{
  "hidden_act": "swiglu",
  "moe_layers": [0, 1, 2, 3, 4, 5, 6, 7, 8],
  "lr_router": 0.000603,
  "decay_fraction": 0.445,
  "decay_shape": "sqrt",
  "final_lr_fraction": 0.1,
  "max_seq_len": 384,
  "doc_mask": true
}
Below are experts of layer 6 (counted from 0) of a mixture-of-experts language model. Rows are named router (the router's row for the expert), gate (a neuron's input weights, with its number), up (a neuron's input weights, with its number), down (a neuron's output weights, with its number) and show model dimensions 576-639. Each number is 128 + 24 x the weight over its row's rms, rounded and kept within 0 to 255.
After each expert's rows: "mostly gets" lists some tokens that are sent to it at least half of the time. This comes from a sample of Wikipedia text that the model never trained on.

# expert 34
router [127 118 127  97 128 158 128 110 177 126 156 140 136 123 141 120 128 162 182 132 133 135 150 155 124 119 170 136 109 114 101 135  92 122 101  90 105 123 109 186 117  92 157 161 118 105 144 126 115 134 120 102 128  92 164 164  96 130 128  93 135 112 104 168]
gate0 [159 126 110 123 119 140  88 139 120 125 148 108 141  87 131 132 124 113 110 108 124 146 107 110 107 127 103 146 124 132 157 131 141 136 147 157 178 126  79 144 104 138  87 113 106 115 160  87 151 136 109 136 172 115 128 126  88 135 166 152 138 132 137 116]
up0 [127 156 140 122 119 133 136 146  96  86 136  99 106 151 140 124  93 161 160 155 168 159  90 146 112 110 144 120 134  98 140 149 148 156 154  87 114 141  94 127 100 127 155 128 165 110 198 132 167 161 141  84 150 122 134 114 105 135 200 130 152 147 138 122]
down0 [115 125 159 155 120 150 147 149 181 136 121 128  79 172 113 125 174 139 157 109 102 124 140 113 115 128  97 118 139 138 103  60 141 147 112 118 155 163 109 171 136 113 128 118 166  80 104 126 124 165 107 127 122 165 105 106 169 191 158 144 152 120 171 144]
mostly gets: " Chicago", " Court", " Constitution", " Railroad", " dynasty", " Exchange"

# expert 76
router [113 117 145 152 147 181 106 132 134 102 104 137 116  97 143 115 164 121  98 155 121 103 105  81 113 133 150  92  78  88 101 105 118 153 151  92 148 149 118  84 142 127 133 177 135 145 112 163 134 146  81 129 148 136 124 170 113 107 165  72 144 132 123 100]
gate0 [125 135  86 101 105 129 134 171 112 108 114  94 129 104 156 155 135 128 154 160 116  98 105 180 132 142 146 125 135 116 165 109 144 136 131 162 132 142 123 135  75 166 125 152 154 150 133 144 138 157 154  97 116 114 162  96 135 167 155 142 101 162  94  99]
up0 [118 134 127 116 116 117 114 126 107 113 151 149  99  98 131 105 120 104 119 158 131  75 103 149  74 167 120  92  87 109 154  92 165 172 144 140 115 107 144 129 129 142 126 134 123 139 107 137 141 160 129 110 141 116 188 143 179 135 184  97 115 129 112  80]
down0 [124 109 164 119 117 161 140 140 124 108 131 186  66 151 115 135 142 140 114 143 121  87 110 163  81 109 193 148 111 149 158 127 149 156  91 100 165 114 141 131 120 146 127 141 123 146 130 144 162 145 115 129 131 108 109 160 147 150 139 119 161 111 173 119]
mostly gets: " L", " R", " l", " W", " w", " K"

# expert 50
router [148 161 120 152 149 131 163 108 114 136 123 148 143 159 138 122  72 117 148 175 135 110 134 141 163 123 149 122 133 112 149 173 127 187 103 112  92  90 120 108 137 118 146 137  97  89 134 110 165 139 116 130 177 108 105 142 125 100 167 118 127 194 130 156]
gate0 [145 114 133 151 138 158 115  71 102 138 140 140 158 112 102 103 137 114 134 131 124 132 145 142 160 132 121 172 176 125 121 110 170 144 150 140 154 107 121 125 145  70 123 145 135 114 117 136 123 152 124 124 105 116 120 120 159 138 143 156 137 115 129 138]
up0 [110 115 145 128 148 131 132  82 137 153 130 127 128 116 116 138 143 123 135 126 107 140 131 167 127 129 127 135 180 148 137 114 130 156 118 154 147 102 112  97 130 106 153 141 148 123 115  88  82 127 141 118 138 137 126 101 153 106 134 151 136 112 129 131]
down0 [148 114 165  85 119 131 110 110 162 123 143  90 160  73 146 149 149 145  96 118 142 106 104 118 165 114 138 101 141 143 150 136 102  91 135 136 133 151 129 158 180 167 121 120 112  88 123 145 108 122 172 153 108 144 169 155 102 129 100 102 118 127 112 120]
mostly gets: " Nancy", " Viscount", "SI", " Zhou", " Safe", "xi"

# expert 71
router [169 113 163 150 156 114 104 146 157 146 129 122 119 132 138 116 147 137 120 162 163 108 183 151 126 159 125 104 108 118 146 182 122 115 125 109 145  92 155 119 114 136 155 161 130  90 143 134 175 102  57 149 130 154 156 137 114 136 124  90 114 107 154 130]
gate0 [137 127 138 106 131 123 100  77 115 123 128  99 137 139 139 126 160 120 106 132 167 177 130 170 171 158  83 141 118  98 133  96 136  84 129 106 152 127 119 135  86 117  62 154 165 125 103 157 129 104 124 109 114 129 121 137 115 155  58 109 198 148  89 148]
up0 [123 141 141 105 126 114 138 148 149 102 148 113 137 218 142 103  94 122 119 135 130 119 111 177 134 110 132 108 116 117 127 140 138 146 117 115 130 124  92 129 133 138  99  96 155 132 125 165 150  90 113 155 160 146 110 175 138 136 113 100 124 129 129 120]
down0 [ 96  97 104 146  54 134 133 108 125 146 118 112 131 150 148 106 148 113 124 146 156 101 113 144 136 139 109 111  95 105 142  96 101 128 109 165 153 151 115 138 168 125 128 119  86 126 135 105  98 107 106  92 142 133 120  63 106 156 136  89 180  99 139 133]
mostly gets: " F", "-K", " G", " N", " M", " K"

# expert 8
router [150 147 133 147  85 142 160 131 131 128  83 170 132 175 143  98  70 168 161 165 146 110 168 145 168 121 123 129 131 159 162 173 142 162 115 113 115 130 144 117 125 129 131 121 138 110 162 145 113 102  93 116 152 139 106 129 124 137 132 113 101 157 158 147]
gate0 [188 110 167 116 127 129 112 126  85 123 112 111 130  88 103 130 154 108 108 131 155 140 139 131 128 139 126 100 115 143 113 138 138 123 127 130  99 126 117 127 156 105 147 128 142 110 134 142 154 165 147 130 109 166 146 145  88  87 149  85 154 133 115 109]
up0 [131 124  68 112 129 113 127 101 165 145  86 107  95 164 102 127 122 192 138 115 111 121 128 164 118 129 129 106 144 134 155 139 111 134 167 148 106 117 119 108 114 122 143 152 149 135 153 143 110 156 125 155 134  80 116 118 118 116 160 127 121 132 118 147]
down0 [160 128  81 140 110 135 122 122 164  66 113 166 101 110 121 175 165 136  79 113 165 128 119 142 174 133  81 159 119 154 157 114 148 162 114 124 132 142 100 126 129 178 146  73 156 120 153 121 107 136 100 142 115 128 118 126 141 113 148 157 148 126 112 114]
mostly gets: " Singh", "ović", " Rovers", "stroke", " Johnson", "ić"